Weights of a small mixture-of-experts language model, trained from scratch on English Wikipedia.
Experts: 80 SwiGLU neurons an expert, a shared expert of 320 neurons.
Below are experts of layer 4 (counted from 0) of a mixture-of-experts language model. Rows are named router (the router's row for the expert), gate (a neuron's input weights, with its number), up (a neuron's input weights, with its number) and show model dimensions 192-239. Each number is 128 + 24 x the weight over its row's rms, rounded and kept within 0 to 255. Numbers have three digits each.
After each expert's rows: a language model's description of what the expert responds to; "gets" lists some tokens that make up at least twice as much of what it gets as of all text. This comes from a sample of Wikipedia text that the model never trained on. Tokens count by the router's weight.

# expert 8
router:042136166087100100120174123113148139130152100151182146149134146132142138138111133110117118083118101141124146121133119110139143165153125056132138
gate0:126170165082141120124106075138129123153098136150096138142095136115109089177127126139121124124114112103139154155143122171147091132113150138106152
up0:112114109188104165147155151120122145112118136074153103111122137146161122092129136117130148130118146119138108143156145108121122137139101164152126
gate1:131121112093134123112102105158132123141131144113155154145110169086147126146102119119136141112147165136135148132093074137113117166146145118115156
up1:111125139162137174109135156090071125107132131120121161090118099119082149035149107145168128112118127127165099095155159130085122126117133113096094
gate2:128134138102101128107123107147176125153144067158129124122157129184111103134122170136170086113131145112142097092131122168133178150159097119099155
up2:109115107128125118133091148102155159089095129115120162089137102115110146104138099128115130089112181082122170118111143100136148131162152124120125
gate3:109119123073136168124168114137128151091107113089116111143145160114148097150121115084140147142154131127119144156100103126096094131154149201162160
up3:154131142158098099167104104089127157159145133155148114125079091144108128120099140130138159121087115149135136144154144174156153143125116102116089
gate4:124148147114122150053134103129132126140127199115133141141112153159147150108098142123099122130130129157151119122121116136155110101118139102162169
up4:131133127136118105173078148138173138123115099119139128146180072117086130113156107120106136135179092063131083159100095131137146162111104173115099
gate5:099124147149107089129113137138097143165173147116191098136093129097109082144106147161151096116097080145106087199143134133125124126119151138138110
up5:167112119148125167096096138130147148105076109130066150077140111122096195117166133112104130161116140086154150119148163145134136163124137149137171
What it handles: Hyphens, letters, digits. Hyphens, single capital letters, digits and decimal pieces in codes, ISBNs, acronyms and numbers, such as 1-870114-00, DVD, AGM, 0.4744.
gets: "-", "C", "S", "A", "/", "P"

# expert 15
router:093159176118096138157170090135128133123122094144178109125123150134133141127150120130161155117147087105143134113118125124143137163120124068129124
gate0:141189123108115131127096146164077149107119088136142190131115135107120122168115167136068154140125122073100086130133154085151080133083124119134154
up0:128151137102099126106086138164078142142122110098125174118103150150124149156138119183078118157109123099132166115133120121143117155098127185127087
gate1:097113143122110124133145122114106105111122143083120176172095110108116108091135156120173133139114118131129123088188148110147103149140113096147135
up1:109139144109124100177119132120108133116119130163137113145099095130134145089135114122154146146148123194106094087150102144112112129135152085193113
gate2:125142114139091122099165129181154141091123094166117120143151205136128116133111150115111111150153113113080117099140136153121197148157091114142158
up2:119155110125134114106133154103167117091110105143117122151139151115129105136068126147110134146170094090119089104142115121114119136038132099107101
gate3:105157154128113160114137148159111099097091156117138144126153159160158114144132144154121131129147113133137125118135127125123125088124147135046123
up3:141147107120163173134098114086140165120134132114125100122145087060109116109100152104132085120102125130116121115122118155119125170129130123148110
gate4:119140155149110157167134148088112130135151083123108169199116163159135096153162165090122126074106145108153113109149118137175173166128103107131112
up4:117146155120087146163126129105127123172164097143121118130151186139136131109148161098104161092086095142118093132101103145128137143107121117128085
gate5:123121122135130176083148175122112110142159133128146131122119147149136113124117151126143082171146124158094134176123100123122147133135121081133113
up5:117165111120154156125133119142128112081139119143128134140125122155154067121141136127130142193139141152133173167142105124159119168145137135154097
What it handles: Sentence-final periods. Periods and closing punctuation ending sentences, often merged with a word end like s., es., ed., ")."; also it in Amit.
gets: ".", "s.", "it", ":", "es.", ")."

# expert 7
router:070127181105116095141150153105139160114108106115166122102130131147138132122129129121113137134149089155128096119099144143123165154142144082137118
gate0:114130138156157069106111142112082133149108165039115072117101127138129144103186145120142133150159137130110137150156109135128190131169154120138100
up0:123150121127145080135102124129111110139100140143154123110119139136131129111177136093201149169162115131143135164132141116110120173151123142175120
gate1:119132150126113127134135143111123104146129118134131113132099124147096127150135129112163150097161157114140103108156097119132096172098118120175131
up1:121099130145138136158147147107107120168097119130120127143114107118084093150192116115176104109148151136123087112132145128144125128108111133197096
gate2:142146124102144087160134096112113119087167114133144118135141131165088114116109142143148138135104127138127111118122134155147088102130132092164146
up2:100120142085166136145077069140101093114123113162133111151135135129092146090132101128138107116133149127114117140135114185138169125094131094119149
gate3:151089130115116076150130155131107135158114130106096164142155123160128103099130085160121115151110115143122112139128141150134135151184149120169079
up3:111128129146127146143139121111112103089100141104122129087144104082089164174099142123159139103162128126112128062106117103136096143154103120072120
gate4:120115123152152114130123168135124091123120143127129131127117140134086110151132122130104142148157109137133112047134103174138152123180123165114119
up4:114116115153163121149128167130112124107130107126133141110115115112118119136110152129101115154201106141148068081139116194105166142169131155114133
gate5:140147115130137082113109128131154151139133112118119149106093128132099117130065133130138164125122098112153092140150169139147095171178128125176109
up5:133153101144147146149138150098159167112139128152134106129100152164122098155125112157122130130148152091144138130142115142178119163136126123137107
What it handles: Word-ending suffixes, past verbs. Word-final suffixes and past-tense verbs in narrative prose, such as -ing, -ed, -ation, caught, finished, released, used.
gets: "ing", "ed", "s", "ation", "es", "ated"

# expert 11
router:069180156122099117129123104159110123105111107151179093142152124130126121132120148112104163116128132125147133155154133113132155155166100104132112
gate0:141124144130137121170138126140165129117103109175153096138078158109145069112112121119157097096117127101164096110089120143113138176135124123135151
up0:141114140140147125167144099153175140135104125136134152161126140118089088123128112106133138143131140035173136118106162130136111184134129123147165
gate1:117113136120128131148125137138142099134139159125141126131101128163139101113093161173128141151139119125082085136132163131141094136146095139139137
up1:127135152154122101126101115109148130110099147141131108127082154123167142158152081139119154137137119137160149114133125132156096132106157127120148
gate2:128154157086107099110156139163123108093167143118137144146097120149176126104096115148147155116058110114149104126156149106125102147160159128155129
up2:139118151147149107143153126128114139114127130126133147184113127140129101136165113121131124165168133109133154134109129131168124102112086146082146
gate3:102125139140094112095153150130156116136143127105136186148098145141145145128132095131128109151141122125156153141122131136119133153124129118146136
up3:127124130135111122100162132136172117130114111135118148141095120154143133099120138103121114136118139116169143164126157156097145149170149094146130
gate4:114132135131090182099152200138150132129164165151148131142144125128134131147127158130122141110131139126076131166130157167146141132121113124141143
up4:121153116115175087166108054104141137129098098098112146128100130129135125102139122106135101148138115141156118110128086105095087147122150113133115
gate5:120125134099099176199138163111137098122121173123138121151115123195148109135156140130138173125117111127134099084132150128105133144147106117183146
up5:157109135148136163122135130153153134100149138124115177118145116143113150135135138098133116177164153118137142131141134146109121131081176149099179
What it handles: Capital initial pieces. Capitalized first pieces of names, places and institutions, often after a pipe or of, such as C(enis), Br(andeis), Stan(ford).
gets: " B", " S", " K", " H", " D", " M"

# expert 22
router:054170169127065147130126119140105128110119132150174138131112121126146130143097164115122125141143073088157120119118133140125166150138087081129141
gate0:082149115110087129112129158155148117147103125107136123113107130149151133172064130188143091152128164101063117129133132120065103128172152111163106
up0:105129118124105133112153157139138182113141122073122138138099110141152119159128180126089157124135148127140107155123150124128112121138124154092090
gate1:114135141114098090174121129150140115137130120117122142125128131162144151153109143126115137128135122116131120123161149162153082118099102086109135
up1:124107140117106103135140122154149117147123125105134145122135123128112162115104141100135123112141111111149141149206161171132109116106115101136131
gate2:168138120120110134104113071116109133096148089116185157143131161136144107149095193090115151090163152143143118149154123113199103144115095113120097
up2:129136122118165106153124172159119136178136143146067115111160103134101149102195091146139110151111099137075118103120089085097148126137113107136102
gate3:154148114104090142113134144102109136119128112172100127106184129119159140168107135117110105133135106129183171156116129140094146118138117086151085
up3:163143120101078118098139130142095112120129122144091121114170144130136122117124145108092102131121111128143151164160132151085127131139116088165088
gate4:115133142146131109091134174107115134117113106148136128093104121133156169097157113133139076116120129148150130126118146126096149191157125143149163
up4:112143130120161156157107139107145132126113144130125120100111130136109156105167119116126169119144118156099149056118116128204096143133144160107142
gate5:110123124151109102152139140135111099109147132128167140162124088089163130114094145094140118136160132102090153135150142130101175114140101065166155
up5:124122119147114103146128152144116110104159131136155133160107080087171158095077126098147118150166128117091149136128129134089140109174122086172157
What it handles: Headings and -ical endings. Wiki heading equals signs and table markup, plus adjective endings like -ical and -ary, and words like his, its, on, public.
gets: "==", "===", " on", " =", "ical", " his"

# expert 13
router:107185140118073128117144132110103138104165144153189131098103127146099110146110166152113110138170082114104124102110180094159137143172106073132190
gate0:113165138126116090118134105134113156125117129108140138125122094127107070122073158111092141145144080097151107152185116126122127081100100092114099
up0:130094121099175158129132135106157118133126138133106108133135193150123118093169108127142146125117142111123120094137173144119108181124168154113113
gate1:113098123110074164167084102136141084090145129101117096127128178136157144156110097143164131145148107161119148143137124093083115130123131129133120
up1:131155141143128127098116129127129088127156127137092123121118139118184166094143158164190129153136093165113136143113112110152117145142106102104099
gate2:140088138130101136116147136146106125098116094152100093123090170190181100143173132153166131135149130162110144125129100098124115121128153119109201
up2:139112130094142126144125085106129131191152138138127107127147109079101128113110154162148132108121118116119133090112097130142125120111097114118100
gate3:106167144161138131083132140112115138143168171116129080112127128214158099133123069127101087112138107132141137132125157109127110139137128137065177
up3:125137119123106103087124118142119139158163102130153144103129138101168187149136138117160161164110092145126092121144152101135106115175150132137173
gate4:115138135115112144119143099129117152116165136145121143091124144174117102114094180123179156081147111116127137097169105138155120130136139094155086
up4:139144111128129140123111127146124147081163116104124121083132122138100153159106152164122128105175138140162124136138131077164128141178137116135116
gate5:097170135095132129121132114099131103154167139114150085117107182139201126141131110179119176126128060145104127076140161148102115128129115115138075
up5:098202128087116102095126115066099129117172116128141109159134116132162140148102097138096158119153076181121171100121116142146107138125106098143062
What it handles: List and table markup. Hyphens, pipes and line breaks in lists, infoboxes and taxoboxes, plus word-starts like sub, con, high, col (Nicolae, Nicollette).
gets: "-", "|", "ol", " c", "===", "ub"

# expert 3
router:096142158102073116142139147115140153145136147123165146127149117077119138125107124126107117088133131139156128132100124100136141145148100089145159
gate0:102120141114104145130155120136091133096126149148163163183070143137127101191104094157133125092121111113107178129131092111153149105184148129172103
up0:168128115154124124114160164119149144117125137101110138124144116114145136143120155103138127110109150140183116093101095152145171117125112153151118
gate1:149116167144172143090135102150104198138119132118118112133129149178130114159143157152128183079113091144133124195137155144156138152099162147119139
up1:130133109112120100131153123116149108119129106124160144103090065064154139121148151133089126164139129102141193145125118126169134110157113130136115
gate2:138143145135125128116131124132148164123105117142154122147106157136128134093129122135139188091125107146175149131144162170100093117097152129148076
up2:137147131121132105128139144103133134106107087124136130120121134091110102103159107141171127124102134116126174111151142148135114097110112119154129
gate3:131137148103138142152124108138111125162185095132158126142128123132088126126179110083128137139133129122143098127139135176155102157166108115120135
up3:099142102101132138178119126118093148159134133129110093168127144130111122153106131095155118163075099142114099135116120112073125156144115094169093
gate4:114116115188150120157142166107122146156153149115110097101161088129127121139128101149116131121089146119113110135136172142127131140110126132192168
up4:116129129141108151098183122122128114147133129148107108148113146114156139157117126099092115112074112137149139120101128135126125152111157118091122
gate5:130129151132121105112145101138158119127169157138145168094096129126158108185099131121106153119098117126173126146105125171082106128115126125166136
up5:136150104160133147118128106125116125109131167145151090119157147131103140099152153091127077157094130119162119112138141120136148129136121130107113
What it handles: Mixed function words, name pieces. Mixed cases: the conjunction and, pronoun He, auxiliaries was and will, and mid-word pieces of foreign names after G, such as Gustavo, Govt, Giro.
gets: " and", "n", ":", " R", "k", "|"

# expert 6
router:074182170127102105124164139113172127127136139120164130127132136121104154121131136109150121094125133098134124136133142105115167160113114058137112
gate0:118114113127078158106171128140126129159147144114120136125118137150101135138086146135126112045111123145080117143138110125142074162174097139108101
up0:128154119136134124075110139128116154129103135168147123125101148143144123148144155113118098196152129115110130164148109103098124124113144131195122
gate1:133114173108124126095143142163132142183165133153111112126120098151129100143134142173139147141106140134156126127151083168146156100113144127154139
up1:120128151139132122086121131161163132159142117147121095130131086110157122171124157174153152144087175120143127124135087165104163101119107112181121
gate2:125140122136126182144122152100136158146118099128143087121137144138107096120137115156142133145135124134137132141139149127095102120159089119095134
up2:122127117099138155140129130137143108165138121155130139152139116111142151135132146137108110121090111139153131131129126145104116162111133128117071
gate3:115194141113140117139133087152142160081141140138185140134118143148133113132106144151113128095146125136107112118133159140139121155120098091108127
up3:140171137133149117125174098102161191135119142135139158137098155160084129102130126135122119148176130146128148143147138115142142140100123114121110
gate4:094163152165092110143174117110109130173107151120120131116098111128106125122142127144107120119128119170125125119146102145129107180093109107045126
up4:113166130166106114137150129106133142116116158099107136120109143120124105115119123125132134106128131167128110143150093153162104173102132120056134
gate5:115129106117161142136166128106149153104090136132120125146128131142154112135125139114118143123128154109076088095148130158102122150151142128122097
up5:130125125166120139115134097102093105145167126115079098175115133059107125144145118132133129105123125109133108104132146103112135110159120120155116
What it handles: Articles and size adjectives. Articles a, an and the, plus ordinals and size words like first, largest, great and -year, and the piece ag in bag.
gets: " a", " an", " the", " first", ")", "ag"

# expert 9
router:106173188107084116123149123138116132154127108156201123135127151090146146115127118120090112138135089137139115123120150081116147153096092091120166
gate0:105141116165118181081155129129096129136156159118116133110128121138122115145115134170141145120123155148109101141102142123119157173122080120137176
up0:154095107152116157099131122156102142132139130130141127114133105108138106136124106146143133122109164147139095129099121113108167133112104136088122
gate1:117136141123112120132116154134126151100134104121140144150116089138064145161115082158141125128107147113152175128156133114142078088109091111102141
up1:136144140109130114118129147116146128122093122140136102138086097153097142131119113142077174134124156125139147176141161102108066113154121123132120
gate2:127135123096127098140168112129109095127091136109189131135133149157131141091118135135123137136118102136128133099141167188099126159119145151146136
up2:146141128179106139121116123130094162147135146121080126160102116152187148168137152151132137110116096155134118082133114156137130128089103096144159
gate3:128178128120164143112117112144119085140091119139144105153146121119119127116129100124119072183134122117192092121163181125113155148139114115109153
up3:141143123140111138117132136136096111161112158126110093162133126104107123104129117113128030152085125139192150125139134120120134120133111124106123
gate4:128129111147107079149124112145131095119154161103167116131128199125157164125130121125076079104156125143110113156154165123145121089122123069112147
up4:143154152134116115117135165143100124123152137139163099122107167123176135139121044167160146097117143117118116157132136164141132115150105182109123
gate5:128117141153148137127155127104147124157168127093091144120118127132145095149118100049143124130104126185132137097089127119158138128066109122107145
up5:134119120132115159132120096115099100111083095175113164151129132102163126119114129163103129135091127113118147132126011147087103123125171096139131
What it handles: Copulas and auxiliaries. Forms of be and have, plus as, also, not and bare verbs after to, such as was, is, been, treat.
gets: " was", " is", " ", " as", " to", " were"

# expert 0
router:041155168143069119118134111112158134114149104160149139126117133136117133131131123105099145125142079124108118139116138131136119168124093065149152
gate0:124101142131126139118194150115125123163145086141145151122126138130138112122113101123144123132111163101150153174127103195108146100144106152102077
up0:119138108158152167150084116113156162104098144093112099158124111099112136125126137129120154147130126104110085090110199087109125117095134132113155
gate1:126103134103142163122134094111092151139137139117134139196106108177137080192075112103136120150135146147133120142133107147170154138181139169154133
up1:116145138124145125121135116110194105122154098131100114103149160117151175153148111149135131095108124122137141114131089150108115122120129121123152
gate2:091169144111149160106114134090112122114113119106111082080082142170128123109116107132151144141119102148140128131127123072121103130153163106142093
up2:111146146139130130105125149115091094108110125142124126098080113136101088108148137122175148131116143078111152122118146102139131134110132114153121
gate3:131109132120130136139124152158118149167080115169117155132111116153151118148141151135113158158122141162118126190140135080137124100118148120132086
up3:097127106086112108120110110147144089124115115159137130146145120124112166129157137074104114149144139124081136145151143151123118130124158142152163
gate4:108157147128109141106136130111123173101104192168117121162090127125129100148122169121136138124129144092172128150153121089156116150105115134067085
up4:127101106096154081163141097159134117150096114123117100110144119129126150133138108145122137135146137134106148135160133158140157124123132139138139
gate5:114150146136093125102111170142146136168137103178121098078083134138110101153128124159168135120125091137135137131141153097182134136130137076113152
up5:104122147140095104127125160169124160168144099147134142067100122115119119161159152147152117150141107138111142138106138085156121131122125073122173
What it handles: Line breaks and symbols. Line breaks in tables, lists and infoboxes, plus quote marks, dollar signs, degree signs and stray encoding bytes such as \xc3.
gets: "\n", " \"", "|", " $", " '", "°"

# expert 18
router:094154177087063152111144153145154128129139111123181131139123126139144112142136127109097115090135111093142127111095116126125146161100084072119114
gate0:093104152159141134131138127111170118131141180167103133112117188121129135149154133116174143113148089123121151137151100148129133108143148151124116
up0:118103121166149133115106142129167127124141159143156147107131148120156148134164106124120116107140116138131141132096086166118132135145093168113079
gate1:147212172120122112130139117176107155127133126150103090156113101191122132159142165119134155134086119131140120136171144139160160134170132126111113
up1:176154113097129133154094146144159141115113112099113110169145101146179156116170123137122136136108143102161136109133129160159132129141106133132123
gate2:108128147136142095170128145139110137140110124172155105167159131115143114175148142136153121188164095168142124143142117159149117096134141132087127
up2:129153139127110108087103137120159098132105146097106149110099142165125174124128104145120115106125145118158152086118140098113129153104116093144191
gate3:117138135144118094135119118104120114141105111127147157144103122129122129153135137121138135113128100124152155095127129074144129129169116068088151
up3:123145115142205126093143135148086171078131160082134143148148132129159157068123124114105131122140162120127148153127121105113145087131158183130122
gate4:120121127125178131127166109117117135128162150128124132119145119152160129145138176093139119110111072094104090153128094154128157115171127187150136
up4:131134127116130139067119155081098113113124128126136164148107094100125102153124130154108135175103178156116176147126151118128120147086125080109113
gate5:113106132102141104142168130123108119120181138074189113104060096130100142074104127098167113119112124121122136150140160160099128153089110161144112
up5:133134128146118169139128109121163148124081142175054113121188156131148134157173147153119155155144111157110128115136067108152115103131158113106133
What it handles: Table cell separators. Pipe characters between table cells, mostly after numbers, plus semicolons and word pieces ending with a period, such as Indies.
gets: " |", ";", ".", ")", " –", " -"

# expert 10
router:102169152103075103100149105123130160126112110137164125177129155124129124147130131122110140085120096133110137137142123122127148150134146111128119
gate0:140157126141112105155118144125113118118166143138177133180115087180122128139108120107097155092166158142100056141128127126100095126128102126128139
up0:110114140163141136098147111117140142171111122145087104088146120053159106137171110123137107159066129121130187144153126114136139131150108121148116
gate1:084107143129139130108134102133081127140119165131127144151076122139157127169093114124139119150117141118137106125123163129100144170121112146111097
up1:115105124117144139099147132160064119152127129155107160151110143107151157153127126120151104108106138147140116134108158131103146160141122119116110
gate2:103141099145120073131130148103165128147101101125124121098117086141138102194154120150148170111136127084147112156158124119128122125171143120172098
up2:172099138113157170151120117154109112114160162121132129155136173132139156094138102079075066148122170125109150123100088116127152127119107112109145
gate3:137154120111128145098166156141129054125116079131096106067144146175119156117136120124088187140129116158136124169121151124106090171134126134103116
up3:113157123120177164146153124156127152092124085134144102081153121156149118128144110115104127143114098120088171124110163120143173142130129103069089
gate4:129163147098073138121140143139155147123114207131123150170113132127156113131136143158121121124111090105097159158162121114098147127127139146188084
up4:137129104118104112136100127123118144122113202111124147171119166115125111142131093136137149126106101080097139159138127124097121133128120140183094
gate5:144172147124102134103149113123136154136125139129120089136077117166172115119102144121116143146115144126142123160124120108084117143114126150121092
up5:111155161155083104109143150154152156124139136175137118138097125158151135126118125148127129116122123084156106149134091121115139134122129122132063
What it handles: Clause connectives. Commas and clause-linking words such as that, which, but, where, while, if, usually at a clause or sentence start.
gets: ",", " that", " and", " which", " The", " In"

# expert 23
router:057168212119098126136114130135187204123167123140178149150123143135137134140124130117090135108150109139131128102097139128158155149139124089100117
gate0:124103123139147132135122134170109104126126147076129063131160115113143146112089101107163158135146153168133151102156133147113094139136126084092130
up0:133179133150131137097127147155120142101139112131144117134173142121143156148126103145139116124117104152120143141135166093156079136123153101095112
gate1:148135132175136112027123147183141159139145101144150127165118141111119101180128151127109126155111141100130120147147115102110084110142148136184088
up1:105076105075130133163149145096134102145126156097104141138150139160143162148114096098111136108135137146111124153145138203131118128100140130132109
gate2:101144155152116117079116107148120145114144123134119151159100171133143159131126114123091129158126131125143100071154153132102128140123132089104096
up2:127131108118129083164118103132134107151114134112160136111173109156091154137127114163130099102119115124158141153107111133101112136144102168098102
gate3:155107146155117141131148123131134168134091085131135178130094107129161097133135090158165116153134142106140113112117162117119149138121122124120133
up3:127081128151128146147113125151122120149128148136074110139192153123139125134150188123123143109099148107137168103153122133113147125134134150118103
gate4:134141165076112149126113159179154127165069133118142147145114132170125132109124117118115166146201114093093096131141138120108088104101145144137099
up4:131131153086116135153110179160105113161157132124124149116129133141136135063158089109086140099125116172145136156131127184130133144105117155137111
gate5:099125164131132125118143119142139130135150074113142142147121122132126113132098147116146142111137141151144120067125087151096133144120125118099130
up5:146116086144126166180134155153120096102130112137099110128156142137123152173093132163124133096128093150156129117109101093131160126117128105155181
What it handles: Determiners and possessives. The article the and possessives his, their, its, 's before a noun, plus some name pieces after H, like Hedwig.
gets: " the", "'s", " The", " for", " his", "ed"

# expert 5
router:079188203119061147075153092124141159144139121160194124151165127142133116138126123106135139082125105112122153147115110103147177163120078104124110
gate0:099139142126138147142197104120136158164127112136125146134109161144135120161137097184122183153105130159133121132133156161131123141138083117139088
up0:137088143152110157139071121127104139155116095205104158100134114098114121082115160120157117095120098115134107113159090136154114141094170132158148
gate1:151194148154136116123075119155121147143144130109163157132112132130100102091132142117155158114125132148080123119139103119132110178136123119152145
up1:146175133138149119120136203130122126102129102109118085106126145129132135124109129121159096160137151173133094142120143143179163135101104141122068
gate2:124143146139155123169162130128150122113143162094166115083095083112143139145139143084144134111109143109174126134135076137157148131086116130127175
up2:112142147120090131107121054146122155163130124133122118080100177138144130140164083139130074149133081147149121120148139117113130133124122158138107
gate3:105138151087115107156151096160124154079139140115176193203127157121114066137110113149135172097135132084098123165114110141097111139155135117123163
up3:108139124088104143129148134119042159166142158121135127165147131121104113162119152112080139137141137106135100114087069130160130131135111103155130
gate4:105117143121092130113161136096140106147141107103152076097091115178123074101089121087156130128170127174139100103147123132084100190112158099151130
up4:100116118113097143107181152109150150133146117091159087130167089161100070128101109054135153117137124106154143123125108126121165171093147108140109
gate5:097124107114145114187109130123143172077124135160171124123120094115112141138132119133086163127172149087143132138118119145144164135103138117142097
up5:133156128090108090177130064154151095112120103202154143160155113136101132092117104102126117143140116122133106124137119135191162106126115117109156
What it handles: Prepositions after nouns/verbs. Prepositions, mostly of, in, to, at, from, placed before a noun phrase, as in run out of, end of, interest in.
gets: " of", " in", " to", " at", " by", " from"

# expert 17
router:084163183132082102135128089111134160155113087128162152100130131112154118128137151102149107099134114104119136128120120105145188144106090094164123
gate0:113126160130109100137135089100114122108109093146122132182114153125150091127122109098122126080139106138116162123137161090148124117124152054124143
up0:132136151154109115136133157103152160137119107092106127132117125168110125140124125127097102143111111154117145147110192116157069147128109082099135
gate1:127136115142154151156155101123114123177170157100147110119165089132177117106129148125096151143161143188112125123124131133154150106089119119150143
up1:137127139083117115133087124084130149100090133120113118157159173149098146162136135131127124116143122121093150136109064144098099131180131134096140
gate2:082102148152104122131147136157092125151157112121170092135120115139124130133133165155130155143126130136115092149137139158133133123128156185150120
up2:169153098103148152114134151125171133104077146092080174146151135145142151146171145095121115135126146091156138090153138109122130142140102107108147
gate3:121159136151090136118121144105131125148148107137130105129127103097148101099168147117154125126114131136152115158117106157102151127128188098162093
up3:103119153147120105166130149131113170147193203103135140133112093117110098139145176092125145140143119144163138126151083139148131129106129168111095
gate4:098114150085122129110116098140120128107136120087137154152103162139168133109112155118135133135148108174189173165125115162097121107142107157156110
up4:131092145140097137157126130125073145133107138169132129099079154115159117111115134097169119126123056098137118116115126119126119122133127098165132
gate5:128140126155133133141134146159093130127148113127147169121102114216154114164137168135159115171091138117101159116158140151112171128153112121158086
up5:127141124126118101081139101072126111121120109158149108158106113124130135106128151096139107092150123109175072151118130141156132127131097122155103
What it handles: Commas and conjunctions. Commas ending a word before and, which or who, the word and itself, and pieces of place names like Middlesbrough.
gets: ",", " and", "s,", "t", "b", "e,"

# expert 12
router:112119176159074122115142107131141102138124125137178102117133140091120104160143154081100140116157112164133159123100105141140118166119113104112123
gate0:118115153138117149128154139145161186142119151118146176123121095137095116163145132117104106083119142149123138117162134120125155158169169093084157
up0:118122114132169149123152144122133088114107096104108128082124107118053136116144162121143155112127124179155126134138177162126132132123079093104153
gate1:137124135165089131147116146086151139092131169124168150102122081165099080127098124116094113099121113104163091079162138143120106130123120090127152
up1:129155123114105126131099127099207133133114123123101134138133156139116180159104154146107137110153126094148144108143095124088093109098110132117155
gate2:112119159139065103126110152141111144115109102116130112128055117121181092067108117123154144117133094124134122115145106120148093130142112091131127
up2:153139129132115144144187167150095129128118137134150108135135154107169148099153138157102121166114117144098129140094175128124152127143112115127085
gate3:136159159122133126175123098125158153144172142108172114172160108142178152143132155087110153182157113155087139180124170133153115128115097114135115
up3:153141149167146117115146135133130144147131124146162131142113117152123154117099069111126145122126114130131127137096208124147171120090130129108124
gate4:121110144143130151143147111142086133105165109100134125120137116128167105126156111130141136144122129141095150094141099114134110134186143130084141
up4:109129133113122104141078114176129152104110182105125137118134159125123106137135122180103090155086157092140132184107158134165148129120107121148120
gate5:117136136143095114158082138113118171146138160153141146122149122147156080144076125162123119146100130146187152137151114123106105152114096132168082
up5:115127127125138081132101144109161148129127132107156155082118115169151127156063115149120119128092131160166143131138116147076111157123116123161087
What it handles: Pronouns and word endings. Subject pronouns he and she, plus vowel-heavy word pieces such as ar, el, an, ic, as in liter-ar-ischen, Soqu-el.
gets: "a", "an", "i", "er", "ic", "o"